Below are experts of layer 5 (counted from 0) of a mixture-of-experts language model. Rows are named router (the router's row for the expert), down (a neuron's output weights, with its number) and show model dimensions 112-223. Each number is 128 + 24 x the weight over its row's rms, rounded and kept within 0 to 255. Numbers have three digits each.
After each expert's rows: a language model's description of what the expert responds to; "raises" lists some tokens whose logits its average output raises strongly, later layers aside. This comes from a sample of Wikipedia text that the model never trained on.

# expert 54
router:181118151126147095157135181099147093104123141191171109115129134126147143113106157182162162153148131112142141111142132117072110182092121111088151162131150112129124104165114163138099137113083138128101121122132143150083134108149094109116160118122084112102110130131152146082123175113153093169147150150131141158123114105132110118115126177126
down0:116153138071140136091162148081165128164177146182131084143108111137135116144122120156115150131149139118122124147129124121150136088124107126140123130167133146120161131135122109142117112108171093122101147140117158189126127100114104106135088173097138122103134130133128121133142098117099145160109106085129157105140152142121098133094113117183
down1:163101099154188110136074130098140139156119075127138084100157148082128132157110141113092169139134131105128112123141095113137130091184106157097162112125186128130156139101104144120142138111109088132099145144122093150151156129075118148187165101135114139119121149118091133096124131131159110099134115137127113147125113129114134111116141148149
down2:125116110136061142152139140093101078154106143128121134099132131120106086111068104157129152106116130113100127143125122110153123123144146120150102117104118207120108128153173151083120104127171124142157151152095093132115111115111118122186116109117139139130130106096127097114161104134177155120115108143120155158098091082136116138128094119109
down3:110115155113118112183163144140226160134133131153096136117127144184132109190112139167129115151119160143158134123142109114085134139126134157142150147147083142130158164144127113145162135123127128152112136194125156148159121154117134116107171111191104129154139120154133115123110144135116173157136145171122134130101139119103116150144126129116
down4:121150143081163133088148156127116107113141111122115141144123090137137122103158108118171141172111132156107114160077081132131138182130129125115150143089132076131122136141140143103126127105118137129145168116139135123123115162160099139108170130186089084130087131122146159166156118104104100165127134142108174172099174156078107110092103114097
down5:118151150151154127146128155106118124102131105100139065128123122182082159165116163146186082125150123097097137061127147147103144164121126149150117100126128125119150128134114136122162124141182137171090115087155121130098156132086134106084151154119114156155106108106144113140117143113118136137108124185144134095118112114133092133120112144093
down6:149114119132113169142121142144099151176143102151082113150137166116083121112126131140118110111095155141133155087157134097083091153123147120111115125138111110108134100107149112136118152108054149120102135115128105142156129116174154155125116118104137124143092117112099116092158152125146190138153121107117143094137120117117119120150128127098
down7:159134133140125140116122112162099120094146110142115094142114164063142131161154147139154164136148100144141127138109118147131167108135106146122113138141086090140093081114138160162054138150116103118114109153138116109115151121104115111078108138145115140087133102149175135141096144162126116132115109125135116090124140120171150119149111115071
It responds to: The piece o and similar pieces inside words and names, such as Judo, reservoir, Lemoore, Dakshinamoorthy; short starts like lo, go, dep.
raises: "an", "ans", "iter", "ie"

# expert 13
router:137132122122154124127186129093122108090127185145141119084128118106165140110104172146138162167153120109101153126129113145112115106162132143101170130102110159119150160144087158195108106113117119123138143138120160159066116135111138095098089126163113105114172114129133132088167152115127134113143152141149110132137118100055105151165082133094
down0:094149183126138138132109165106141065117106067166110176118098146192069132154101169151131136156110134141143116089092139089126180118136120136112120118123123098088088150152110127158099117129143131117126143112123139154155098137151150159106130106163140139156151108148132129135122143112158133123133089131136148114155145169098144119146123124102
down1:165154144138135118094118142119112098075140151124120125136148140138164091114135096142149145154112140125133120119098153101112116093167118170128198124152134115142126119114143105122187116113086132114166161119128102141127113098130147083107114123128118140089114164136137098104123132147124107162162158115131142144132119150145111137119112151124
down2:141136082152125122129165131154119129135131105084135110142119173102132174107106151096127116089107102130130082102127107127114113122123165133148124119127125131129134130102150108127111112123104106142152094120122097146144156105165120126122111126117148129115155178113106084144135124102097149120136123120133076146094128124150123114153102142130
down3:110163133075141127165167132122151135078078163113144125137105101167120178118142142108099117132094147116144139117125115165134191124112097132136092157122123125154128167115098100108132154099122150111125122124146119121122137097105121109125101186135137107163139102078147119126132106093154108155112071142124123107140086113150125105161107146108
down4:139159105087138117107155151126149129146091095120155109155130111161143135131114218134120131148141062107160084110107131153129135105147101122174094122097113127092125122142113160115150102150154115131158134109117121130124118167168143162123117120120141147097152156134177151127087132090147139092129127153139130139099197178119115121142084080127
down5:114105150145116127096127152139101149118152154121137103123145127101104137120118142168080109157123168101147165138122175114171110147123149105137110120138115171126119124105125110095146160153129121091079144112159137092119141161145146121125121085091151124125167115127126176098120160147085144153136123100131179153118144112127130119099148151128
down6:146163161121131163159111143080195140133131160128196109116119122145143131137116104125178129132115102162156118148095108129154168133094154117150132151130124128139131165123172156086148151136126128139147118111155135113139093132157119183147118119112124117133090163139086092098094120107139112168115117124158117141174136133145137099133095105146
down7:098134140087155132141119123095112123187139130107108108122154157118106116162117128139146155170108092127144152151125129150153122179143073109127102124128108114134138164146114127134094091140148117150115134151148129127109137143123132150115134131115083128099062148166137120119138127136138130093130140138120162126160136126130159094139173102100
It responds to: Mid-word r pieces and initial clusters like Tr, Dr, Gr, cr, as in betrays, suffragette, migrated, plus table line breaks.
raises: "ac", "ital", "ace", "oll", "ous"

# expert 48
router:161142138149113124125145105164153136140179168129163161102123152115137110095114171140193118135176146092127177122080121134109139138135149159098125126104071109160105146104129141137165118140131141156121124114159134182151136106157139130145127147118141131149156123094103111122092124124139117147186125109096143127114101111082150109101111112071
down0:143122081122136112120166125115079144134152118093090126088096146148123109154138121119133121136071133135109151135132143138121117094085140112132156129146070176113123083135108075161111072132166122163104099151122136118140128100129121123102130136086140120130136106123127146150108130101090149182144113093172119131119115110133130136112161123136
down1:148164129091132092131143119146124138090142114125082120139155096086091150146142108120189128103137119133127150110099099119095140112107081097153102155137148107115139154141145152096118144102148148147105113151145151145102177095113154121126138106159110170115139088094100086099143171108129116143098104125157147134122168124138124100132123107123
down2:151173159121131124138087164148156165141135163151145137100140144117134105137127123177115101146139144156179107107166116145109138084128121106132152112144088116143094108167098149127142109110102125116088167149134119138114120103073129119123111141133099166144125134107142155138126130130146072120106138057110138139132082150147108119093112142148
down3:140107077091129145111126137104135130174109105125162172136097098137123126163123155145133115116136106171131102139115121144148133094204120124150131114144146107154117095122126129135143060102149125123143097118141148147089119099140140131145144107094083118123124121097115122109126153132168119147091141157137095120128159136072113147142149095155
down4:145147136141106098140145141182128139149151075159121140143116130127146117101114125132091105093148084162137117109132170118157105129101125121105148127114178102082086132119117166175131115124144155150174161183115169118102139153113133135125135113161119149098098103122102134143126121151123140163091165129117120094113114146126140149110114135109
down5:154159141154145149147142122071093128129097121116134159171109147150116122151176111112108130101132096132123142170110097113131128139137126160122141113086105165117126155103140122127134105135115133128122112069126157123137094152104102131139122136164141129145143098118128099101157112144140156141152120190095153131110102129095109111151099107094
down6:171164099168139105104133129108114099158116136080178109105120149172108104139110117124143121108127117108136119184147182148160111154150173132133110136102172204098128124152140111116179137159168124133129093142130116082132146121175106096111117111128170147112141094145122101132093125150125124157095116153090133137119078118150164109110135110109
down7:115145142094151154120129119159122068152134085131102104123103132129154156111145162125109119108149111179115140094139122140083141175135116120120177099171156112173132144103118119111130143155090116140099151125083096089158172136174119141105137133116096142155119161125139122116162125137137102130115152128107109163150145111107118143157129114178
It responds to: Word starts after a capital letter or space in names and places, such as Arth, Alex, And, Evelyn, York Yard.
raises: "ish", "ly", "ok", "oy"

# expert 41
router:165138121172127149163166158101098103128127121128132080122139103131158124121114145118133143186177114122137130142128132115118125106108109121124139103153124128123124141082076141135134120139108127127136111096086140109097118133125070113117149186101082128083119085111147104088142159151157106152164158152096136182124092051137130153117124173104
down0:152107159113127156110140090139100124104171096163126134141146178151156118126117129130123102152103133118073133145094140163127171110161091131093110148179112104117111075113137121107109151168133111100122110101125163098115115119086152110110132156107143112144172126112138181107160104134167139107108140111151102118130147114129127195129113125117
down1:108160127099121128117106134131132115113169093123145125151141170146090103171109122135165114150088115088161167075154127159130173116096120168132071109150097081109147130153135131134162138116064107127123134113134097090161124140130151147106108153159171108141130123115153106111126162105139116112151148112112165101154153157149119163110119061119
down2:105073122104120131110112154092148132100153111093162090142150095117155149166077152126167128134161106130122162108138146109113113178144092133140128150132113097116133106140089116092133138174113147123133118114115090122120156150092103151143115093169160159155093150123136120105146111127135118135105119085127130112131122129105156111135155074129
down3:137134102118120096153125121120128091164101131133133122114133141103147101082093109119174137115137095056165137204127142179121175094107128102115120101084104129078133149177102118148125106094139103106112144140145137126136117130130120134139106145111155104098117086115113159150124146157098114107142096120156141136173116096138104089075147148076
down4:143092113105146172122170134101175097154126114114125107121123117137095085116096139157139134120101146181147132116134115181121137142135074174136159124091143115135142093166156093136093144080126106110139140117125138134134119139101127097109104153152140137138142143157088119153047113141128117154145136142101150135099188117139066082135127142123
down5:148108172143145093110155101126156139133107135137138044142115132140116155117097146155081161107106142155112151107132111151104106175160083135162148122168129125114142115106134152133134121155109147146141124141114099144135114125132143159111091154120088115152125124104146125088143144154123118128133155091120153105108143107156135100112095127195
down6:170150079137128153119136182123183137123135109115106102144140131115153105132118127109136086097153138102154130142105102121130094097133135117111121083122162139151155116066158116093147139134145142137152126162059123081112105085110137101132119145181134146120088146134105125122140148113116086111107107118128104141128148132120162134110175144148
down7:128099151149133153175148122137142132169157121136168159106120179126100142153161168140134150191162113147122132121107103153139072073086163138094130141099143100163109137089138121113138154146118122150105146124134107126098108160111108120122133145122124160117136115118106138129121148126123136180088150107154093117102195134078147123113133096101
It responds to: Pieces inside Slavic and other foreign surnames and place names, such as -ev-ić, -ova, -ko, Krist-ina, and van.
raises: "a", "-", "ey"

# expert 46
router:127131122094174116131145157110075134131127109128151136079149155140129183125128128134135140166142110096181116117128112109139146135141127126121136138176101091135118152141132125121106132133117167156142112085150134151118155155121106135143146140107136109123161095107123171115165118127135139083160170148100153146174130064144115142122129129091
down0:154114119114152137113162127058101128143108090119123138110137110107130109122104134165112114117140120102142119096149141175118095098139112095136116145146094143137116130079101161145128123169127131108102098119216096162125125118174143092153089139098119117097080140104114158156138112113138142073147158179102163136101133140106149132135128168112
down1:113125125180135110106104132154084188104104143108125108150122106159132125114167142112069136153107143149157126134098158126111154153124129137092140186179095106174112117115087128087094130116111140126147142141144156127114141166103138103122135094148142117139126123141098100100069057109116138120133152114129128156146153146119110167158132112138
down2:156173121146138106106135084131156120128193098104141144133139133097139089110187156142111139096130097132119126205061136154141112157099150147134143138094125105129151130096103128113164123152111147099133150145093147109099123124167155121162146122078138085127098119127125148148109123140103123096133092101097122115087097131137174129110134112121
down3:134126136132104159099078122136107145124089124181109135117156127056102143144154120127121144136109108133094116160135119152127146145104139167108149132157136129116143091153071144130137121143145158123105158097115111159147121152124139171116114104156118101124115132143159124164122131096151103113138128190138134089160125196141116167104157149102
down4:079148123137152112120118113106135122128132106101112100122119129120086104160097143111150114123126142127175111105098090117101132134068122140159144129139127141152174107104129152134127173086148110152149136136137132152096160139115141133106129122134140104120078136128176158131133069104148153082136141127113134129117146123108055145135119119146
down5:156133167165119118126151136119126131110134136082132107134132107139125158136125135143128112128156103128169123109117102180121105082138103161149130123149192103136130110084130134103134084139157127158164119149144090142112144110108123148147164127145124149112112107098104130149107154129090120109093118124105146109173170094108124094107079119145
down6:130114162133086135151118110138087117179161169115097179114116092065144092115128109119098132152142111125094130113118127107116110120048183146127108143104111106132108129087173122074123107103153148089126123144126134096177146087157131125135140095083104132142117114114157124149158156120147128118107122103147079118123098092107134097129137117131
down7:156097135159090127165144119103141101147146134122121110115141170102113131111146109107190139119140090091071111106167147091158110093140166119126134120063153169119140122156097119182160148153104130147113134165090091145142148106187128135126143151130071130120132128147115173123124162145176131148152112133133125146149139128126113111147120147147
It responds to: Inner word pieces, above all st in compounds like Main|st|ream, back|st|roke, rein|st|ated, often in sports or election tables.
raises: "ross", "pr", "apt", "ches", "ational", "ri"

# expert 60
router:126129122139099159136151117133127115147174151125156142113132129118161103085093152142129128145177115115126114148150121172132104173157128142116156111091130109134116109117131163131135115152100142126136141120143144120138171133099101131135102126114137081148127114106153124099127134149147141074149164124121119168138095077128125124102142160077
down0:134145149147159061136083183084120147137118127119150116130121104126145131143165113094130156128164160129110126173141132149117152130150134149069091113113118136110079094103094137104101097186120144111115142131131157114131133171117163147115186155093153162124130142146164104137124117105167139126159129137103095161171138115108154108160118128092
down1:112073096175123153118151110094104134103146115133113168152116096109137165133133130165120111107131164134122108137116149144117114122114099131099123117151097112135117107109104124156137090107167183131102131110116155117130125168145137097129144181106121118127148142138157105143088156123140155101116150148143113139119121095078107109131104133111
down2:132118157139123137173212119135114147094152103122133121158142126146150125126150126108150131131116176074159155146157122110152155113160138118125122157098114109143141110126143113144142117137104127153135125143132109145112138100127141151135150119105118115114121132079124171168102123170126086109118149142141074115164125099162131131103100139136
down3:129089169063176129150128146137133123147143107160153145112160110123119140153079165171137164099185163104140108127141137138130100083130091120141119157135183150085099136077140082084155125128103099143158108136116126063166116088138120112175127116119114109108107106098103162133141161104090124132160129129124129138156122148141133139130118112146
down4:092124147122111111082123091116123135122163161118110075118135159138130092115137134115153111129110110131137098110156127155132119138151138128148152124127163102114101121126131115114116134147133170109173146129165080145065130165129120110171089095092113165181098156088128161121101147133138121139199149178110115087106130119121138126139110114119
down5:135118133089132096119143129138125112141133129113136163138137146129087154104170133110127141142103134124092105127164158155092132083155117135168116084128125111110116116119162144083107083136147130125126166134156074166132110122134093143181087094086155105159115114128134131095109118152174143117100122151142107100092062106151127153114138099144
down6:120123083109107115089113140143118107086072148125160124138115087108122145102130072151138126110164152093126107147096140121100129137082134113133118115126131055158124102137128112086140103122132095118064129131152134122179172141160180142118184141136110143142086128137113147132143130135135101138126127129110127109089118117139176140133104148135
down7:165128145132142151110125145129166122164124134151160120128149139124142112133075181148175171111102144118129180137152134119125141114120125081148129163117122165148134124153128169110131203136130127150104174102108133141136109156086123067138133116113160105157153117120165135140122127120149141103101085121129140093125133124127107099082141142149
It responds to: Hyphens, dashes, slashes, quotes, brackets, plus signs and underscores, often in units and compounds, such as km/h, 4 km-long, round-arched.
raises: "se", "sh", "p", "s", "sk"

# expert 17
router:162114125129108124122124169132110119088170125167146105114145144138123136112134153158150153188146146102145140148101119145090146070163135136081166167124132147167136141169106177105153121086100132134118129113139121176126146146146097114113125141116126106138122108116122113132141150130135087126134149141080151129170102127074122147126116160101
down0:159091105151173121136114171129120075120154129113128163109115132125151115140110108105177152073159138136161142122139125142106163141146128143099133157093185122138137119099109116114148115113128119120137142129123110141146155085156101097167156103103101137131112122107084096139133139137147148114154128175139087128129136114086111121139112157135
down1:170134106194125147116144132071120116115153146122162128131103117130113121160152130121116133128097091133144069134139145141140164125120091115109108136152085127122152124179110136143113076136134137141117115092100178125119153133153138132080133104127099121145086165106164135049110107141142150130104136139132125095121131194150129159140162131148
down2:130150138119144133137098149185089151143110133113125109178103144082163062141079150106121129118140094113082156168116077108128119108109111097126109131121136109111133132158113151128120176108105066127167151155166134140138115161141097142124148174145093132143154110107105104138096125125121090127137158106105110133121122114103115118122136123121
down3:168131142113136118133158099137147128126150101109148147108115091123105123132173107123128101128095062139113118126135130143105158115146114150108188164120109128135178104107135148151102132155122137083099097145139119127126144081122143108124083108117158133111116131160092123149113095130110108096082129115123138108125101126135114118171170167135
down4:080132179099104108128073124148129114138087136131146098125147084159139116139158128102159108165155147145159079148119123143134180122096112140140120143131155108101113123119135174097112114147126115121092139150102133154131102140139114127158116089068119123152123100124138122113139104086131118115127118135127121103137096116089133078117098128081
down5:167093126113099108172120133075124175143130104139134148117075118124130095043130155072133107087132172097130130146132179085116145189110138113152110098118091163126131177104128112105112148129138125131085108127120110103099111118172113148093098094142121141145128148141113118166112131130123112143175152193129121171119160155128133145156125127127
down6:109150144142122164101121122127158139119123148123086140136123115166109132136136096164129145190130131153138101103151146137112159139111112129151186072123130075149155100093129103115104182100094138109112124144093133175098151133122127115129131149134161119136118177090083075117155072157110151121111109099124089142120109093158087108130135125130
down7:146116083169127109131093146126124157111115110144140139143149121097126131145140109178138129166168133155114135152167110110129085116104119092094105107146110076149143142155129158135169144112132128128106163124140110156086144161131160079130168146119132084118068118135133094118138160142149094092127089102110147096100153145103109154144147114111
It responds to: Mid-word verb stem pieces before suffixes like -ed, -ing, -ion, as in distracted, collections, evaded, functions, act, stud.
raises: "ed", "es", "ing", "ion", "ey", "ew"

# expert 57
router:161105108121119153081133100148144102112134141143152145080138093118155096115085132138135153117154126112113180119104130125136125152128113086109149120086086108154093145118134171124138100179159162145096151123155133131136138137152127095131159133075167112118135131098116123105150149114144125116153136104086116131114091123137146122079087154121
down0:130159108111152112153180138135075118135135092092113115125117132158108102155116122090150146084103103109119157145139126107116097102176083102103144125117145138152128083154149109109115142149133081129134131129140124129143123172152141128133119148145138132100121118144151133144123127094175118132151144147175131125176161128084116155120129130155
down1:127093165140130108129129133153169107130167103155107132115151152101116068100113111122088147159133165101133142153120140138146171064099151134167141109110101094120133120074105128095172177117085132135130143148148100170106117167100179110130124135109178123102130121108132131133092152110117109136111125119127169157147128148121171132149158113083
down2:149129118110149126115104127076135135111109134116178122094188122088089133122111107149110150143145173092126139119149144125109123136150119110127117110113126155179135057093124118110063137146093097124123117119140125142134099114114135139131137147151092164128115141110158163130204140096126142114144125129149104152164142158146165093111138126123
down3:129100133153117133096134157125139144143172159115128133136132145134132178124096123116100158138118141088127101173148163136137114107113100151112121112103172129120142138109092072121196121093174152110118143146154112119127140145098105123118112146137172121114183141118108132142088139131126145134104154149117130110117161107170119126108152127168
down4:129106128145089157159125142173121159173136156127114123120113092098129121111145143159147135117174099111129156160150139118136110127130123107167155185156129136075127127116111126174160112156151115134165121120118147139183158112114150084147133110122135151082152129143137079096117118142141113114119099142163109117153110151172114137098133110106
down5:132131174146143109126108123100110112169124153166140139132148101121148116134109170153118115137128135138190122099137164153135165141088122126102144124141173103127165147101127111139150091128170110140134132128093141103127143102116142120154148152149134137087099138135124155115119128124100154092074124169119153124169137131129058137103140126121
down6:131143107142112128120093097137156132118121123112130080106138147119110136129139088111147120112152126115113116082137138158129130113130087127105085140102061120133132161116105131091064160166103137138113143122152121159145105164106144139089123107114142111144148123118144097123149130114137108210167108102140151124078143169098126129122110142135
down7:145124123057129148124149112135142118114088148162134092113126136144154126111159127114128104140182132137101144175118155132149116119144161094105119106116114149089099143163132102145114126095123164115090101138082110124142126134105130134105113111138094141152078156160103124123150111165127155088166126116147096134106115152114155090122132150165
It responds to: Common nouns right after a/an or a number, like degree, place, number, population, goals; also line breaks and table cells.
raises: "ters", "its", "les", "itions", "ts"

# expert 31
router:139164095119092154093128133119123126096165143141156095093135149153171121119085124131135139147145162116141120116134161153106166156134137140109107116140094121164138147133093122134107102128076139130111144118140132105150124135110122100114090144115116081117151117140131151149150134160131090140177161171129119111167120088125151155133131142120
down0:124165118081136128113123134134082140100143114141099126152160159177138107146114140090120165129087138100076130123077125121108151103109139087137150116109164139150115141108122159096093152148168171126091148112103106148104139107105103093147107127092112134115158147144133131121139142113122124158128141069143134135130144154165145167116091160123
down1:159130101111114164105112100126156150166106125073153152120123105142128117110167140134109127144106156164096091123126132128165143127172081131145127122127160146112125146136131135141152104153133133088091126145147135121165129084179156162154116095120170122152141150131120167091140104174076111148157140123104141126162118127131159146127145192111
down2:138109124119110128167120100155092111115122111117143125123132123140152094108121144142104165107152145159148136120096104114097064138153125128135116168141099125119140118101110114111141147130129118151151095075145134159140151103143158126120130088119115150148090127114152172112119121146121156124128122081135104218155118102150110118094104144145
down3:122142110175102152114136135108167174115091117167141156157154196124123135144087107141112120127130143131172127084138081140157071144104105157102169155098140151139114114112158165098075171111151080139111102169134132141150110136122092098140126134180178150093127138118111127126114085126126120142158113165139147102101086130135155121089148151106
down4:126130093142098121087129173136130129110112113113103167120139128083142129120156134167128128134124099143132146205126114126106113130106134113106108153122101112139125122118123141134115108177158121117101124128127088143131094101118122145146146117150076115111126140111117164154196156106112154121124092136118081129132086135100092096109089116127
down5:124111115105139129094135129164092129201168100122124142137118120140103158064110144116138129095152102136164111140137111128149150123154099104179126137118119144157109140120111094127174081129130128145134142117121109108137155150126118096100127121147111115148064140133122157148142136092163131160099110160056109141073133142136125105176189099143
down6:118140140168120099108180138146105102118103156155107104152133113113138090137133163158124108132141120157073109126133081170096092126163151174146165116125122162129150099150100104106153133117173118130130091161077114135122132110134112149125145082101143134117132148117122137153092119158113190105096143087145157113110144128126123096134152109096
down7:102115141128130127128112146141154121130158120111148107160154169097144113131084118151090113108114168122124141181080120159149110165099144133154111099117146144164119130146149140090155107133122081117118155150179103146127163162119127150108135158200130150136148121131140128131080133139135081151092154107130136174134126133128124161146137132163
It responds to: Middle stems of Latinate words after prefixes, such as cont, par, occ, equ, as in consistent, occurring, indifferent.
raises: "ent", "ents", "ently", "ence", "at", "ington"

# expert 9
router:124075125104139093159138143142152110149152153159148157123157129095105133161092182151185140150130130123129141138116094115097117184133149114106105127105124115126105129055129124150125127133125132142114129109126151122119140135125145144141105111141141113085159124111130098117157154114128103089145119119124083154130111108088095140116125163104
down4:119118142106116136140141079156137118110147107174107168114131129116065134111092118117145086134148149143121159117094124110133135100106159163110132125096109082140080136111138131096115173112120137088112171132139111152113145107146156151125115118056131133139136102134102116138137090120135108152085106088131127110141161101133152138110122142126
down5:167107152145156143100098114206144136149171101083123142124133151111148144130149125129144151145133125152141155121101129158146080112119141117180149134161153073149119148134161107148132136119087137129113104111110129123131109100135108156137116117128160103127163169137119142164132126131096144119115124135173139116137104125126101134133105079141
down6:135160147133125104111128115131156137127164082126158122113141118123152145138130109142128114096092098168146141166070109095137129223103134147136136076125151144128146101146167117132121128147146109126107101144126098114083105164148119107138141135141089143119139132135090109153120112115130082167130120159153161136130128068119137127125164183102
down7:140103121115105098110100145081098141127147157123122157136147149121140133128137138139124176136103129153107143101110118145138130168177120158112109138140149099117104093173124193126095113148155148124111104126163101127154118134117089101118142092138128144132132145128055125134125133178158169134164124075076126131114118143130116157087177166119
down8:141102177161130127112114116117115133135160098122152107151088120135152142160122152170116096163120148093115117197117125140200127131097118127136119150166186086125173107178126112105107129152135159159134123148122149118103157150104090125136116126091146115139116145143099067194147098115149110157138104090094107119112141121123119118163121135127
down9:121142128141150191116102125117147133116133154110116146140108142167118147114133123129119133141123123138112146142144128119126123159158106123154092111165108126134118114178152124130109126130141112151169096115144147117100160142130161124117132136176152118153182164105135116131125128112146085091168158173148135102115138111117125120176151147141
down10:135140156139142174123092075112119165147097123127086156099152147115147137095173125086132111137124141112134108155104137131124153121111139122148165110114085122142148099145125135152127134104167099149126096107136158164098112091107167122160121092085122114129116080135164134125085137104097136095132139130098132150149113109134181105143124091118
down11:139112117149127106136101106136167102142120107126151134135136130117116130202126126129169131120126155159112137146102116121104113140142114139164100107165113131109156147137153114123082159161148102150103114096134078167112090153130141144147148094135104147136151154112102131111133115105125094157078138137113142119117153129107109129118164111119
It responds to: Final subword pieces ending a word, mostly e-endings like dis-e-ase, subst-ance, Sorbon-ne, bro-ke, Turcot-te, often in names.
raises: "qu", "alf", "ur"

# expert 19
router:150101107144120131097088133126097090106152120119160151110138121103152124138126166163167172149156143137118136126117147154129094106145157187094136146131111080166100128157115144186186143124132150120116128075136123172109094134147124113138121110098128112144147132119107137073127143138131134133152125111121157146125080113143127130131150159090
down0:090115123092100098114128114137158124168088118123133114127142120130107080176113132143128098128144071123131140120112131188107138153125128102133138110123127105120174117158145130140094148111104136113135136094098123146133153154157076143100143122128144138140158168140154112119114100142113142182122149093124160107102150137122154109123123115118
down1:106105151113115123098166155151118111112099147112121125131131111095145136130152135151088138088137164082134181142150157084092137113134209113121124151160119163106142151114181156115093115094137103103172116139108155095139132137110127086112110116128160094154129128164160119189082124136110102087121097113126140138135134130136117101077152137138
down2:117154105105151124129132128152148134125133104130128172136130110167120142113108110136151126158119136153146125069129076144144111107119126120162130119156118098159088087144114178188143070130166074167158087081154105135095146180114132105121123129128145151124089149120140123127123114137187136116114138152165120118137126164128101109123093158148
down3:142119145095136152116122134074130158121149139141125119131114078179089115128164124090127155120121078128128140117120119127136119132149110177113119125121151101169141147153126086068125130130090130158120129133128112140134162121143114146155116103095112090146140137121113148146107134110103161084151104135145118122170154162149145134121161099125
down4:157123129077135061145171190147095122120126077109107122112102095168130106104103131086140142177126168128138137125112152096144159116137104138147094102154103177110125150170122138106153151129128108105173124127172142108133120155090100133127099106160137156144080071093119111139139109145137138127156131119099170164136117152132132087120125157123
down5:115154125124177146117131119120098160148156105113094121126113101128145151152112158156154156135110100130109104079142119050123164079118051088149133132114148132113115161138130150085107123162111139130084146108122160156102126137112144120140155141101096116124092144104107125108188150112117123101153131127150125136087117131097113122088128143138
down6:134144169139129140138129083122134126113132167097107147130126143179166103096120136132108101140126106124069134125126102142145143099172105130071127150094141127097157123110129116106096116092128100148135158171086092142124113135141128131103137085179159112154186098156094112103115122129090120110140096162101117115134127104125139126127138100123
down7:126148138117149113151077121109105124109102145128162121112112146148126107159131177153108127105146165118183120134063170150106126090131122144146119140104135132155095151121090160123138154182119092135117107109099091122108123103118115128144176118145111150125101087092172124119113127145128127141110122126086143119118149143145156146125088123121
It responds to: Middle and final pieces of French, Spanish and other foreign names and words, such as des, ux, ons, Señora, Rey.
raises: "e", "ray", "air", "rest", "ole"

# expert 1
router:105139113160114124150140102123081103095152156128122185103158130108156136090137162187168135100213125094127137129137179120108107132125119138097090139097081129173142137126074137094152111156116143121148121099131160143150142129101116123150138135089145119112141115128128114122141138109193116149150143105080117125143134104110107157123155127107
down0:159176177151132104114141145105120157095082160148105150142109154126149117114130123159117125128128099140111139137187152127145125173130152166117126130167109129107095107145153145078092144114126123177140119099145135121128165156175134108174147111066139115115153090129134124104101150154165115110102110169112105138149077115113124119121134127203
down1:151136144099080123136114108113125127160120151094165147155124135180149124164105141099132128120147101130156144139126141135106146086113131098142090136110135118138121126086114132165106167168090127123169119103174145161100139142091139171094125127192176136144132138134116072139119164147120086096137156119144140103121183122116159153100114158112
down2:157132177123121113105165133125088115141151159132107109131122120137167110105094131125128140141137162133165109144140145164109099139115141125141089145149147131175132070132130132133191109148075079189144120165122134105117131115152153059118122134142137142152160130114108167134148136147116143115119124166102199089114121131145114168104142134148
down3:153124117134079160136167094111134155130147126134119174144070107099136144120115127161136100101112137125134087120123135144123108150145134154136094133095114143108148153159155124066169119086112120087122092134139195115161117121112080103179137181171128132104131131110117155148126144123137117107139106149074071117121105134092150105099133130125
down4:093171131118149091136104150171160142176113101124097172143147127153164099148135138107105126110147136163147110121125108170138130127128139144157165154116095142151132122098154158177122141114122134152092129151149049158108091095160135077137129117112142126130102127101116084137157121145123131129179102140151134125142119139111119186074126129199
down5:068123141088141180102133125094128135133165112144085138110161167146128173114132111123133131108097108160128109157096135147145121130159164142162089106113117113155115080160131112145145113148118140110122099123088157129108144114095179133154121160080103113127157129111136125150172119105130149100098106133110157160119093137113124163131139135115
down6:135162103119133166144154081138088143160090115075120106086153130112101107140144134125071152083115108131125140163120133117115138104154109110145128125140196092118157132145147136162157152084119122083114151171102121125150115101125100157110142134118140132109118123132136149100124141099129136142116115151119125105127106150135087113149127127106
down7:132146155072126113132139152142127113151127151114173110146189151158125143158144149144129112129113173120115146153147100164113119109138143075106166120135086105129169192085100074103154106132151140138145167112113129106094124125152148134099139113116115124178123138120161137123134155157109141121078095113183129133146096149144149108116145149147
It responds to: Direction words in place names and descriptions, such as North, Northern, south, west, plus Proper-name starts like New, United.
raises: "-", " Min", " Se"